Experts of a small language model: a variant of Muon for the experts.
Below are experts of layer 3 (counted from 0) of a mixture-of-experts language model. Rows are named router (the router's row for the expert), down (a neuron's output weights, with its number) and show model dimensions 0-127. Each number is 500 + 50 x the weight over its row's rms, rounded and kept within 0 to 999. Numbers have three digits each.
After each expert's rows: a language model's description of what the expert responds to. This comes from a sample of Wikipedia text that the model never trained on.

# expert 26
router:524497578557514470433531593416480493425370458381470593517499449457423407466499522521477453469497457577504501422559451560507486553423491586615508423553448490488476546460468394585518524483555515472491508549459502572508506541466496543453414471401511441432485444463473544484549516480485503469502498481523550426522470467489500472439511498556568547510511471526457517551588524464383569468432
down0:473505413473483470557602517406565515561489512458469462647524474565490543488454465464530509495509495564511448509451494535485543532403419494481450557542528580549436575455542514543471402468491463452452505559556483465568554434539594532524463484426503438416581538486462549449498426487447424455475549565545516595452521504476508517493558564437495483456525499454532567553430468585421606518511
down1:514457504487482534536465488480466531411577379479445500466477439478447412532615528567521490503458576491521477531534460453523557446540421492537479551519484522476580461435480516488494612529493524533430475419537541488532506520508506384559578421523501491595467523477570439558468508459493509462586454347415405470479483473534456539443470470578521473559490589526492522488564603461558513454546
down2:426439555512510472484467526525407517529456552579535515528529419568480557492438480578517538538637495497473515509441507562515511538480515464517427565525500508413454528538567526486554577491530509399434536478528434477468529434434505618627530407450406492515471475542472502527499441501550484585442452472437517461449506429451535412464544508510402411429430513481476602521443518561496502499489
down3:538448478499587551581487462481531543433482528488538489572564536497476587416563463563433449501453529407517493516579516451459471479511429499498530499548496369518561441535423537472430438500437510606493457513409505485504419521454426449432473462469569529503457503484445467518367570508501500561615532445545574540459587518434547495473467583434481471486528492460441556460505484543565475552549
down4:521482559479506524464485580472552434542556458554489523500527607538514435502463504457547507467401511593500598462470446472458536556549554421481460578518477402500496471473495523465637509457544481386531470435463566504590489518508610407554473482573507518536420540507497608506528563527515606496541522513462534474539522602480490505536617497560480508482564571513490532508462569450466495582516
down5:399604515481483465463462497494538443551505627511509544477559439516443517467482459496628452461511543522479495509465531503487496554523573460499474599547432613482474516453557480514578466506491565508546496545473497416428490502459524577600577424502485495513487505451499577515456542580455526397459540595444584454569483602498381443447529476428470525545464502463569501513522552564492470477550
down6:484512542520548488496564427550482562484416501556504425484533521586534549545495531471502505597544431514399569478588539478514438424548572420592491564538444437547481438535499523535566453589472634512405567503371436485404515484435481452494525535591557509526459470538438459565493536541494540497532487526443609481513512516536539411487504563538495506481461537474523491546468553506529454518426
Role and naming words. Words introducing a role, name or status after verbs like was and known: as, a, an, became, named, called, New before York.

# expert 22
router:550476515563537444510531564489501584460488514455522479487470400495458485590538475467533439366533365539502516402602476504510487414532483507494553463594431461492383436499504420578522539557438508501501528644448447568459514473390463498468451498434513491445526472419534503548487447450500468484464421523488496499522495501510519467478564456578479511454424429539450487445470517472437574461518
down0:459424562474550503460450590542501519580410567486520508567544524474594487560565554525497379469521552404464436589471424510469560545428505510553587445401529502470489481449416535466464516532617504533426493483516441475418501436409481488438518421476515573483492517432507504459474503414470513509571518434489524504564485442489514470517514490551570458474526496422428583423508524542458485473576
down1:525546503452414534538541525497571554572572538459499545540473537485540507551509475551506527531429459519454546535439569424409487507582453454483502453488526536453431440442527355532475550432519545466480532447477457415559471538493433510598481473464409510527477449567549480496471450511541519548501523638515558479536536581569507527516509507560442463481566467420596499522595478528570526367540
down2:532571407490550583508537560515478627522523525472410485426517531547471502481552507464499408493460531531512506529518546506520488500495451530458559552455421452490486535544548461482481538582474615527453507421486508568585526496393432410480530494526499505541453494396454571511473487497435389545485455587526503479423471628493386486526526622527561403493499523559493527449465544486498453530496
down3:561563488539601404433494482555552466471463580469557529449578495525524503453491528488484510444568546472444563532447491534610571543568513533450495463443456464441496553542374442488621455545431482503490533440551525545552441407524556546491545485523547510404491511520545466499490554440531528466633528520512525411458542466456445473510507550477403367540496497566551521505438492539527520484490
down4:464516460511484438502469525556457572552502437481495490422455518483510520427532397423485539607431455457506519510538513415490447539469483519496488558406571477487448465476615418517466544504585547467537573466539450557478468454553478564449617551491490473546464523505449499475487457498497544398500445466526535463463415510494450500523549548494450485456622518424397500406458598580519481386515
down5:475381534429570494486484515491415512445514586444511527417520452529647467506498435512521477472512468547490450468524601421471510470573612489489433457456546432473451507471553502532558549459512454496474473459516496493441383492505593601459438509516510430530539494560567435559587442533533532551498473544468473463494525481513424518438515603496498567510555470572496465467597528476582569449540
down6:578441521488464478536563412537624447435510579563562452428532551522418510463431408522360544478520510538502548456498515508443482508406438534483474479470469566502547515444485490556434511538471512399568560460570479459489488493414481521516488508464402529574463537491459387521543564461565496522405500485509523466542568541547539581541471545506479574496635492496455469489535487482472466514578
Descriptive adjectives, sports. Adjectives and modifiers before nouns, common in sports biographies, such as high (school), top (scorers), local, national, football, professional.

# expert 46
router:511519488519489476452531545484457570552435533396482518481474435475468407525428491433485549413503340502545428426572477570549466500448463482586434414600360490517467571512470458526482515531434505547511519613459539531518475456435479464475470519449452461465578431492534521439569490471500499470508416512591566508439498479501513540493588472557536498484468473506520460476514573521417485493398
down1:500649501539471520466545427506543456467516472461453508482544569546478598511497500440536455389405474559536434622503531447442440647520524507435466559400442532507499466613572507429550478563546495496462567476429562505464523535496504629469486593525522502518458501499454477448525540486511522561508512518501507482502490464499397481545489542540499394473498560554551517442457419498500524506544
down2:422437549469587504532579566561436455430603539483485586406438449550467502463572439519504537359576492498424448471441560463458504524495483489459480486471564568459486481506592482661434503534554528415492535428498534487454531579437521495534471501434579429528526494500528458470521467450533507537544466432454486555566527494514593512453572481518485479480468584526503473416463520522566513494476
down3:534528510502542431486439465481484476538568570443523531443510472513481528462528590469583534459570507595465584659522542352590464520504432475502536506484482547453439504524484490474537478540424553527502486570554545520555405541485543509562487530440555495619601536466434419575519505461594479514468544483427473516519430470470484504419546494501522544546576495553407524495446538550444500528472
down4:450497529529580578484521508503489596512572521457525498504574460547472443552480562545633490507582551541488375471466462453452513505554413497601457528391525484507517513436463581515449537385471449526430396422437485481510509531491529509451523628583510469458485457458590486528463582551490477545518504464561468564469509525506532550466466432456476382539538541447526489487488427535461520505475
down5:549412550476541525464465516513460464553502448510436585653455579430491434566577427533432485431533608487528520470517416500562524449488578431466532570537481541530552499519469483423498426415529471538567577438481499495471557544578454579543495431514527425510482465494441522565550517576451531485566463564601534430453500440506477485527467540479499483476494537513528511572516536419548497433580
down6:564565476563529499420592453517429423577468476547525431509478410518452490495389489511558573549563458484408507425483578462494484510470559485421604450497565540518499460511424456424536526444539481509482525517513563594555509531476495440508529495522546534575515462517491439554528638572432567443465491531518502423439459529549449531472535535474447456528551571475447476404442495509584467462558
down7:514437675540496476557596460506478387480474475488529541498447515500476587563517391514512413392441494452494475549440631515449559544515488543387434553530515581421479432547526513524489516526470537541513502385529636458495451458434498512523557530524512443457503435501475515503472471448522572491557455522514516512512512480496573466515536550504533548508503476534528496448430490475618496546496
Title markers and copula articles. Closing = and line breaks after article titles, plus a or was after is in opening definitions, like is a village.

# expert 0
router:546487528542511417531540559516468552520462502419467560408508522550354452525476508519514485498479513537472460467533525536473380472504451513476509425571499505431453549416488476575509540577462501535491528497498471506530474446391502432538434422437557446536494459414400477464533491476550575487466518537470532493559508470417499611474538439585552560446495478562435455481577599527366545500469
down0:517578505470449464418383542547529511484517483504479516533355527599505506560472511521502492474472468584477439509483524385500485469384480528436521446555529464510508518481537439541595478529477540592555539565473456480545456433457504469494503516492519441360483518564430453446573494461503490494520474577506423562503535308562475595566473537494455542547532533473485514496489515507528450519547
down1:441508508497569538462434534548450524486535561484458463542570508451504571482476510476352480630467547525435439534476395467445583536522484477475517469424534551538499485555511437472490408490483458569509485489515510401546399556424506532466486486544538483458483501535486478487466523488527516555454561530519573402370568480438513478575575544497499467440482513354518458528508388441520440503468
down2:582509468554597438550404495488540503598547481526582560488377475545460507411432535568455507437491508521475451547488459532552421508499537490445482590530416609481430512480552419486589504495487518550578469443467510518418492491459489585437483546557506510552522539560511442530516499484461481535365444485457444425508529535574488521515464615509543388511515490498534464530476473485538446426493
down3:451589505427441424498498534468510440486522523471565587494532453487538534481399515516489496600374518521463506536571432550495514496515424464473441614426462451455504512511461534510439486562511572561423488498495460542513495508519513587558471476447450547568484437528565475543507566383494496556419353553386385524460572455485449445539515556533500506526549468487487477518484513512529554507430
down4:556474499427400567530592560616553537477580479517432465516450483557391502598459436451522495491533533502478366464535475441563594487454599503518570610495485500508520513534535419473539457470420446511454513441530536575528515509486493598522503535563428452449501509537361451549496555510465504456442557518546469496509559483521490505521470488479463534443456519464444463499488566505462513605548
down5:515458526458472597496495496572483499494469503550497469525487589483419409479508459396490468521548530432507423429482529395506500467455568519487413525536484504456558495494546374451519483477520552545556563516504399436497413465514406572401469534448544524510462538525454372567477548492497533504498505555667440465484553528503457571383481504494473517505416502481488461524462513488446539576519
down6:554480442504563567480427464519460491469485546478467493465571540473536476514530440435529434467541479564441550513485520517577446355509604483445414454512535514549537373560492455520536472467506454519478563487513539446469392362548421532487527507551458493533513560624514473493524476490556483496481423479536518447488485540493645604463551475431545418442502450520517462450572440479491500519505
Mid-word name syllables. Short lowercase pieces inside foreign names and surnames, such as Bos-n-ian, Sal-on, Gut-ier-rez, Bel-an-off.

# expert 59
router:505492591554580478432571577459457582464409528423476579495446484512419449446486455527516488438494461548517499458576434527474496480449485496530538426554431532534490450472479509551476491570461515440469574553481476545462465471364453455474459477372535485410514419434446525456509487427538476481486557560527504444478548449531478562548539450558530544461457443511468438547557570501376558489417
down1:495411450488523402525510556508477529460510502508417453459475572578499573498494531567576563399455546473494538514475479372472482559503452456432507503508515440515584524488430465485509497510527583507554550505476495604473547481476438405474388499562591414544488467541554473515479512488501600502548558418548440544525482613461468514489551440522458449510402469467407553467403493480566529535526
down2:480528553437503529495444495598546574430555564519533525494489539514498500426423479405509495546510555527536488505405427475561521451575418484486480525492530457566527428466512586471476481524508462441558400448458439432567388472490470539494450536503483590504473516606521499616448524444529498483628554501520494464464473432462567538465562515492488540510568479334546528414481495512554483481480
down3:530524524489453537535493516507421476545537432494550479526455524575522586503522407514467537515526518611510418520517504444483427516524512467474533472591504450462590595512429500505557442487542533602488436444532402523446469559454563556487490494552491475556448428484462605426505546488521553542492566497422477488612472621455457440525492527480513494490507508500443617444446586502547616418516
down4:474453496380565426458427579573558454538483448476498472558585418526528510413466577517480457505579511467506488476538509572444483626482504547593440559448499396459513490510492479507442457463513487417514486417445460465511510529501482473574434450472502511409475496549444492589487447520434496524557537535462452427511503534539539529544446413476479480364520544507440584463548461467428461573533
down5:520529623547607583588487542475469530528470484567482542518468580459530536424505535528502447477532617524469523505496402502509507554504528544546481455457553532581458554521443429518451525460418518391469526521505524547491406567560637468490437517511527533575548468487451539548412560508511451521542460454482568436466563442533535424481493496518441461504451475461519581351488530516468551505488
down6:579547553522510583490402501518559513498552543534473581546520576411543547492419553477450483481494643467516458483493486486529626526473430492481343508469494472464514468515444508498540569500510526514462543517590551519499526493539582595442438508450508394472538458422498461489471552531521480510511600551591469465397478430511490449431508453503483484466514505478545483510384503434584534457533
down7:502510476413452492513506574521589532489446489526549544526484542499474517550470525552523492447517562538560488577489491506528533491465494566475462440476575538410520570538488625450525569464483495448516484424459557491557460502480483570602403529432450353411553392520510479529523579474561538448588507478543398527536503526538434601551477438483393500423557509491424486498447553501496535543519
Verbs and prepositions after subjects. Verbs like was, had, introduced right after a subject, plus with or in after verbs such as resulted in, also spaces and headings.

# expert 32
router:561488479500564436511521640442486558418425498430357524485527477510420424515501401471592537450474448502547522402575547535528508447488473600535510405494400497401512476502478489548548505591489506452528537535511489558523450470527489530484492536475533529405528366444466515506421490482475472422481484512519525413484560525446449485479431497508487503537442477586433497546526585504450524505476
down0:456483445488567507484527558560376505567616620521459512495507500415460469518434402478462438441512605447519481561463461426530447481501489480518525454598499548469536523403570493540511446506467484440480519472500551524519361466532411455541576503457512470528516429474458441527461485467456483465522525572420479436528406519529471548563475429520456485449438549429511459477479460518514598449575
down1:434495510528532540513488502566500536435546501522459431506514519534506502471445404471481471511516574514509540532498549425516637519397561511586484453593551421478443409482413551554453438326497464493407509506463477463524480532483410486437490487540505533512497506526534494432448504450542561469608493537505540495528510420428468480573393484573546461455589578458532531533549461559521487515554
down2:563426515480453425500445515541494483619497484499458478555485482512597489518552488445521579513521591511557500545532511534413552548577523548421405526495534486492455504464436596524524446512512497417581533539473477561479532461447558521567478547543467618476548515488569537498541470626537500534503581487369467431555538599493481398472447510385494450523517476482493558499482545486458493531588
down3:573551552537629525521477478556516491522479510561584421477446618549516568445519517562469483567503525438561563493512488519549473550543387555463501564451475564454490449445497529378562626440550537560492610404442490528474467536496555515461461456557406512511509506450427458575417492511456449490497461515518474548529522490426472472500598551503446556440577480529496510483522436493538471517481
down4:538494523568482470503491424553545450453491430519479454470392475520521534523544593558459527600525556415396410498459466483489418518513376450509484563480450444482460534536610505473467501505522433598537468460531484479502492500545487467441468562516367526448527393441458470582496495575504486528467446510470501513509505470413417416459501454459496439467578472476451483503388481586531492428507
down5:520546556522481462455393557521495470491519558466508460500493545448463529542376447421489483452467646561482510483469598501455533457430485435556501475596488494509595596471463516542443491427498478397544460400509494493367545554504384499480530482473456382587522465499544530581482493390503495487490515571511570500502497475427540485496455509490522477538488514517469471498452443525576528419483
down6:502508497446463521445483540469594427540456545570440534495485572510478478534445511438570473538513612470492449523539536432478577435518489437446538416474416499484555437443454468456619478513512535510486531480482476515447463537459477519397535523429415499489466502437506562522475506471540480419523412412525428531468484467442321581458442541407440528438517451423534519529521450451494532448462
Word-start prefixes. Prefix-like word beginnings such as under, over, re, co, pro, inter, pre, often starting compounds, e.g. over-turned, end-of-mission, rest-oring.

# expert 52
router:500544447550547424408529613534444553476435576518378573491421457458446502443497446503448476497483524501563529534561542634499512499495518521642509452560415511440467502524461449510458552559505504377439536537495432641505484503466453444500512425446586522452551489438527535502495492523475498557545503505533550490520519455515504522546486506558496554471492519556460418445510560527471574473397
down0:402481532512346561464512542510506480446408481581487427556501562540551474473453452521528519486526492516448527514534577582475555450461560461479599484440516576400473442528552532583514557518474509511418445441529470430495519437560528517504501503484483450495517434409516584449502461550526421575497349490574500502567522498512521462559526513473526434554455567473430450442461467511490523580424
down1:481496507584477520419408483510376464526535475551439511468554488496432520450449390461553600487485492511573432530458495537568421519542673600509555525515470419547477542426569541455416499386476515441539502522575548511523432446505537513541452480501483511438462527576489413504455549498497495546530484482440576459499480490590492554455542506524451467463536397572509502534468476554473527497490
down2:420531535424567525450552495452593488498477479481509490550579629563472569431460496551518458529483572497457467431502484553505548552549430523445486432492571465538504443493604499549434541547413483578448510498443494456474634546448506511414533467508535521502562513449561384581483498520520496531495571501414437524485479371518416451498530568471493538501591541454460449455502481528573504501528
down3:555481434520526538543536521484431469366498444468506471520514460485468450546491465393453543588493427515529432485473384410429467471491584467428542499468432530469534476557446488524475505450520475511447441557489539450580500443536504506507479492492535502460437483534461465429489473496531361490405493609473435432500484392499562538575501488527482357525508490485569582522437422476482527570532
down4:461492530540455516482488481491478464425485510487389451504511451604551520583471494505515459471453525415449534439612540440544479427575539531496471425459507523531464435389488524521530483534445561435505604478501516494563465497522572585518516510485464432557368499533574512545495536536571457438551449472502518482459509614390537529550475434550512536454414508559542528425442436572536583517462
down5:504493484503466393522502521515515476431571543466502541516626529542538434525497468458451536508488602590488553470502558577484429557560445500430468537540481541476476524481597561471494453481445418518480551453417530528575357479483488529561556506550517398450497502535349513501515451454520591523447529491458529567538489509575501505547470559587504454502383502422500443474537523578460517463495
down6:547524480512542463536504474464464476542517633454418475505542450480421511448416588519387460528461571526475467481537440469525590572453549452407478496511482478581458490472544421554474489508508575554489523489452494415473482537353552556423420467443487440567470556547517439538466512483493494528430585570504540460496521495462521557562465493522447559460464501399600531538431395496504475483510
Mid-name letter pieces. Short letter pieces inside foreign names and uncommon words, after a capital initial, such as Z-em-ah, Ak, Tak, Ts, Nag, B-ish-kek.

# expert 17
router:594503621488500486431535490544399543425445455502448530478439462477487449506543493432501499458434482572508449451505485503547475439474459513615558478500541569471407506514471490503462518570463448436484503500499533634511459497415478525478481505422573561406499444503403495479444573456548509568516484540515508431436471498592480546462551437521523535405428407511481387502558534467435531523419
down0:505465606550507531515507602409502605460528582568556499492538502424548507501508406477541432355481505523505530485558573495577517499568511519512420503473482590404504483533536503543495528516395519488563540464535466538502518508504462523503458494522424536579450477425536542460498393485600493402559501417556494427492448457514551528496452492547457482487484635474516428463476464550555444509446
down1:539503442454434488406458481517450509528545480502486436475525529504562486602425558489556454519407422548474517472547447479548493542488526561473511493464569466499503456406520488480476518456557451470511528521492377567536471614570448525369539505473547442468439572458596476495425505487553422519586586478496457562523446464555570472503495509389482499450429475518498457547494345525496530485457
down2:480472442511588464435528388549463528507444536438598538547463438479446487545467533570487473541505548492473481538516485478419512529486439591552579502498486506479533532440536432571559469440577501598418497488487461479584498479512420528450585586479452509416518561534533470594476561518544423551484503513469478604501440517518464557540516539484490396418565489514458546443571521511495597379481
down3:527548593502641481496426571465507528547454565581500505428436485508472511501516544467382479546510567502501504451471578496485535476397464443503417530544554482479446516498450520497524437540542429497495482473384469485540489486430433450500576542466584507541546454470563478630462563579534536520493398422533555467555477539584501526524618455538445444451440481482422494527516542535509549506510
down4:514434520542534522483424439484564506602479544487451484584462562531541464533664410517438481536511523469478480525502552502527533563495413482543423517543467494426471485506475502483512522469435465570446494499506595528496507511530591500485567444564515580605453503434483507567507576575400472519474450544561614449561412475512557538497608544617513506463524526515459451480508521507587468536537
down5:529518561427490499548512540457403550459526440572518511518556463491583535530601555442462559573516660530459440485512487478523494576515481486426406527533522517457521452625439501519357550437418570547477503452469550405502462561541524465471421573530427455492583533531478496501466525508462462539529443402430514507535508521452540488509515475511507457415532550476534444552539431488558501521531
down6:505521627458395467431528462455503400484490510517458469424478510468537515531542468430420533461593520569460456502491464608531627540583542528533351538508545470563440530469492602517556566455526552398420469540526524515508498588466462519463516463531500448447516470471413540463451509461485441540502506506563473432489420585503532470469468463545486494469477515439500499515505454420426472549565
Clause-opening pronouns, relatives. Sentence or clause starters: subject pronouns, relative pronouns and conjunctions, such as The, he, which, who, but, that.

# expert 21
router:530541504593633495423570517447440572466461497450528461489434498477446524467514445476479477465402447544476500467621500520464480444473464613518598408558444471505503482509502476526499610576431556506472587542500503546459521499406468602435498535373495518462521466404344496444498419488466498557463474577499515425470491464507485509542532457522486506455505479490510533487537537494458499465449
down1:544556567519540458567471564552510477447550445541499491524485527459432458371452541512523504560521440514476456477440573569409517465569451456493415547492477547525559506540496443538502504440523539448561555577496537424573502548522448422485439465516511448538591497407554519460439520516538496488503501633409482468520479528588411358517476510475435595575476496412446528490525434508479485469499
down2:522495534487439523507498435450563543508549459548460466575496565476589481572387448593510464502544435529460468538501494480502550587569442424408595512491496510489429543371550486471463465560425528580484420525481514446537538559515464452476514445567596490579523480490487540448519571596536572545460495484397496495454556477430401506578588495490499528453484466555473560547548469517563515500533
down3:448516525543440521513490425546588482465511589487483536570495430483560601536535454494395503485512533512409390531503458515543504613518456433392415504461448564489537562500442555433449495496507520605530486568533548436538598524512521554465471490550532437434526561516556599438487488524531465432459440508478542590454568550453553549436505567487538477479450464562472536509474506519438551587510
down4:569491458550584476560455498391498426571496434487529453475549442472564496518557474453471434496452554494485470496532391519459429427449486439529582501529529436444494464544434504446508405477520446546499565565539464511427494554523536548492635513567531541483551497531423507632465480511487594485414507421522452536467582571563546522452556536502439489451500508420496441447513413481531478498567
down5:492523493475460512632570554566445517413475565472473494517518461557400492485453551546512434480565492435446452453461446451502529396519441381513503482422491470522448568527495522534583522393493571545477514557461524518459448434435531544386477524516478433478467489465604503438502542482485467508431420557472487535539480542573468609459382499418527499451467490496468485423515498449459444559496
down6:511425605416469413510481469416413520473559471517474481395486526422364498463420494485508534517470499515469511514425586491516561485514484485566553460439568398467519472555480506403477525501582531537598510460482520533561549559468457518578494504570519488464528525521569435568467505430539545386568569531443541448427486477563553443514416503472473481583517539487515428538477477552477485431471
down7:464508484535509535534447522507581537514513536535510503469471536495494565550418455483418456481406572503524452578528456477514465580565476456428464486460435494550512508592518497448430511468498507491452528373466600496474464430596528536557501488546564516420447536550484527323544578629424450512483555578491525452544560451541578487558506485483492463532543528484575585493548430505549484533504
Sports and ordinal terms. Sports and competition nouns and ordinals after the or a, such as first, season, League, Cup, team, game.

# expert 13
router:560452510558549450432540526486443582463466500463527542559479536462542446563488425518543383473479555492454521413580491604553442489511458529538446466567462535555404477599451463578458525612468495393476523573586557601512464584451435515513498556488540514421521435479464506494524456458496463500507422521491503441510509540504447453501504490504529573496442562536468388499489541541462625514498
down0:485456520514522526579465501543457551525474440545554542583495676473504534566449501473533573509469425562369484507529548553521483515505479527486499609546416484497531506522489514510521463529511438356515508462447513421514477452498498435479547527447519457481567467521547430507514509580387429509468472519491544605516466561437515488614489479498595508555424448537520548512443502475558396562521
down1:503557480481456435582566578496402398538584483473504582496459439548545532585490566484474500510493439442591580531488475482469430437501452570488466448483510525490475464525428484469504530481492585470535519454459475560496396514416459582650519535526491560436436462546522470586520498562594488572484596470540509502520427489476483561574559595504508490496527537580460520501493506405532493557477
down2:607512474522530420550434451477570445515528529550475523518414527564470536540596507539490524516504432476541490440476520589612576557515464482527536541523469519569501517450593494523552514434446440581511579548482514576551428460578500519450535472508560451492565402440493431489461621543498562502497512511464491486479495523452403505468473457489481409386485515470546523521585509386534561458576
down3:515471509478470494543507554456514520527491494426472502382421500622481536596432501503531562543472486514518432432449493536512516441495489500508466470462518554566550519508499614445596517519505465548503513472448513463531488494612553496527443418520565493470641441449512561399427544564481547513518602537593522426504539548476542403462498459535480610462425458436522470426439449470517447477536
down4:436486458504427442466499530574454445482449508578392510524512440556539608620405409559453473543464502537480502556468403425560518463489500509455448433462565494526547501478434502476465591464588387531579478536463472472410508458486488542457497536439486426405443511482553456493519531452506493471444511495488486462493502475516525479577611579460492507478527391520458557568543473576484548448505
down5:479524501573522441485486377464631490484464424356546431515388454503476485495445538492455480531532513525485530534543379537512487478541490526507554501499484463554421440529530510453551577548447497499563548482486375452519513418545487575479498446515474477530440554536391517436496508512477528563432521473524466375408510557516431400519515513460504439513517390459511546460492426511488464479490
down6:530514587504496588428474482470605488496484537461470529553523557535506504561537512521557525472501459524490544449431504524531577454487379498498531535523514529438591513532566539491671417487517440500480585607525467533432397472549538475626567431436529512506530506423457499506493470548479489523498557492442584514487573369490466509405563472502499536424465527522441522476496563520528484558446
Mid-word fragments. Short word pieces inside words, often lowercase continuations like th, st, al, ag, as in stenosis, Volkswagens, obedience.

# expert 10
router:507475489491575436510596593479474537502502489492426630509397498527419457495548493512490478393407454583514551466521517537475513430431397484574553454465454573458470534477491482570500507629510529463507616563522525555483438480417526476557483497504513489436469370494514488454459469447603485507481468560505445448536531517532489564459544539507453550457535439518486400578538554545497534480484
down1:549455515502531449495466387507481459569440521547460463534506490546581453577587497448544455591492444447516545540512387539461533512509540569410591521535469437473570489479513554526479518445558486540508539596455466542451444546534495544353524470376426527486480555508514543499463460529591525551545448456543519452486567553429495501585521488434459506446536578414525486502453410489511526537571
down2:492487443474487411519499519485563399449528495560451580557476543460512546463528561490542522507438532498539489574521502527461529396434416514529420471435482491405478566384478556449424470532566521577622507444552605499474563482500497478561469485533462461540406494438587451489554570496587515415548464516440476484513529503581561468542538470548546522459611472466489516487561480504455465434569
down3:508488583556580486452423528519535532502457546539469632578444528524493530462600482601520627463594444442411517505505481532534566484558561483438495435547519516524482528484502489435562516439517584522469576475547458553523454435471474425459563561477556559499483534398426483548463438378507489527497460459527476499491525478494534479600453424470520438489537481518442454463509462567505424439571
down4:498438520564475453498547437467543439554466454449469486552630513469516550502459439476522485514415412482391465458486485543497498447487494444464508543464575472424507486369497576487418431562504483580578550562469418488537462514542510525496519490514386484434491502427471570584511499587549537457540461558486463514469447469482357513388495523502478490489541583466470586450509437530436508452503
down5:500540493532530501456551495541452459516589609440489509382619500403452516359508523536467551518509557507548433478516496570459450531497620523430483437541557448510492403467476509465523476594506507474444554434490592483405488436514525491529497454498515468419508519485503490480489385504483465433388500482560433559476425498562444485505527469437461527486477549513486550401483540545523404482517
down6:615481514458437586527400551432540479482472450465492516518534470464487503505495503505467488448554540534509463487449503486479482556503539505458477551510486489520458530473557529481448430570366530521552431452458439468402519557550481500467447516523412529406601520562599486478485530583568512483503530491525473476458599469454467425383457528450447498484564432465520497509566385537328499542498
down7:495468387426467514519412509497546600512454524441541523487480512505565505630550532520512479519487427451430544477536395496582491434522488498593498467436647569505483457504510390528439585425453537576496520464573570493484529564512459469500521503431512477505527494550569586549496487433440511426475582461501521483441459522517477513499438502556552534517455493505518479644521439485474541477589
Possessives and auxiliaries. Possessive 's after nouns like show or Government, plus auxiliaries and function words such as had, has, would, its, is.

# expert 18
router:502453535533533520461514567547482631516483473464556535479447471498435474504524435527527463352457412538503395437616446500467468403531467536535579394492470488491442449492445443571526588545556470473399567539526490551460479488478495532414505503403535473459555446396449539489468513502468458430518558534423527483532559498532495511552534451572457580395510484527481499446557536510468522482500
down1:472509539543522588425553584506568513491471582532450524525541469547488570475492555587517410494525482568488502517440376511554468499513581428477488441530582515520470565511525469478487484449493435501536488507498419484396369507453501484640424503513461366456560538560503494431551540530472596479604504390463567554517519516514525457535479511438452510457480548538565464565496489481516502469536
down2:513458479463521422503525503458605535459462515578493521567517452478475459452549445587457531489483522579562477443462463592522508523453568532480502523385452540517405498619481478525504437496596485465518471527541498537547440520479512435559409526565520540509488420540573510376562495441576511518454511477504425477498438482506473506489561480433488625387482583407498557523454479597537528457525
down3:561567528556430479500460473443519564416567573582439471453451492473493520474498458535444528510515480519491448491419498505501480478500519447482525482487453539502602510549426513367414471498579407505481554472607517484518425485472495546519564616493511487424517513501509561535477549560429532527542409473395472484456534503515531605627530445520489492483460555509526406516560370548513469476420
down4:431641455430536520509438521454532422472476489555522506493564457497447403570526512511522512496546442501594554491459460477466559494486435474574552492505425534491485608478490510496518517362495412533563419502524527510482463586475572513482576479480457447499445558531485411502443503517587438447609443514570492450552500556460491542505413535468530416520550517579496424547417436510515481504574
down5:531527523539579551508411465487551530434552531530518503542408505555527514565482488491486455525437474534511488518436513431506531467438502516426557494496537436517476486422531521528481494514460472520384450430383507558489504516508421584402545594477465551444599498448452420505502553541497486491553531575480520526462463543533588465638552426449493408431536566525469478427570495472497468626431
down6:550563435464539475499432531461608452566492509453451552524582453498527404552457494467495549554515555536464557481477541544604477625523511376496481397487489531542575502470475527509511441552470449547630526541504506419552517485527486533529530355579559476507456446529458526446565490473539585512495531439492508430615414483485504510488461451493488445514504488551513537561437533464516478574436
down7:521555485485567531457578479528527469541402515559487463471506598428480473481493449440472439473495396423521445593626509454541551490461527534550556496534507593526519517488447478510508553456472453544495501542562565587543528439462518402442543510516492519432437502544434464514515447522511481442581517460463648556445508554484551408482446471541445424555535533434577459423535596455534512490477
Sports match words. Small numbers and prepositions in sports results, such as lost to, against, two, both, a goal, win.

# expert 4
router:524510575504596386455501505530509576432427473474527557543436523542457445497566440497502367415547432492555427505542437521531474511461489489529570471510439521496440529566502531595515571497505488460469519561471526499501449499433450563550427452466523492362537451501481565487511440377542453407596537563497454534471513532500491507463575462567481533492476458532434442576478521407419514471477
down0:504538393634466466509434576637455566530473509553514603519449537483425458547535567520514561513522527457377483612472543467468536558563435461521470554498439568548498523547587510442467433556487481489485508496505571498511547512487404494516546527459540520448541449553543561467483490624539468509567552522414483580539392451554488487478495530496467490437525418515495488504439454520472463500467
down1:460496463465449490490573511524465601489486633446516452523435515525464411578491541519541516441511377425450521564567532430534513527488495463533442456577548561421529430416502539505552519431479541583493522460575563499594390531588500499454465516503472549518509515500456469461467449457450441509517417474511579475530554493572575530589421517457558524466535498527528532429416449543508518582540
down2:427434435494460513541466497425581492503525470448534525569477482449531465549457489526459468555489602492524600409558451526505549452509424509551541482489507490571532467548549426484442514580605585500451531494470456459432615496509591528575425493477432452546499420496551532498527446449519492515495510444552483541529434497475520459434557539572483574453445499433469391581503562476429542375514
down3:515563546387536530520511462465515517509475482454552390532501543506515564486417553497583514549547419581511453490502530433543583544566490563497456441527495563506455442435561604522525522511566485552461513489485446484495409502612558429356478628470423473533449587484498472412445484532530533514469418556541494489520579469480481436560487497457486552546449571508423503481511556508508432525522
down4:429537548491471519466530406480441479573513557450481440515489540546470509451471516479544515517508478552427472588537487423508508501446455507464608438503486537486541473558493470439573470462471533569492496466523495442500448567488511491489434421468621531618408527516475515484520370452442458528570666425506518487530505482435495543446433609520448471538577579552470513515500546518520410553433
down5:462458450503514611460505510428515547495458537428516476492449497531536448586544464489550546464433449553558545465552568507507533466503447564520524476517498479505546506494444546423484568523500484440437502479516458543423513518457594452522569650464479473459433505626578499470504576527476518488398537473428532511571536568476499478502589482519549650571440521539449566491536564548618549478491
down6:462519525529483602546463495428489516547516653517506481555484457549472562444576487451423466510447461444484484522462497468462446555518521454531479512541537458541453464565509512584501563386463524518534529468429526550641502507555473606502490438477492542435479435543526476517534431474473559543575419467573384407569487476453509457596447460496433504492547558499484476534506413511485464559400
Past-tense action verbs. Past-tense and participle verbs after a subject or auxiliary in narrative text, such as found, described, served, built, moved.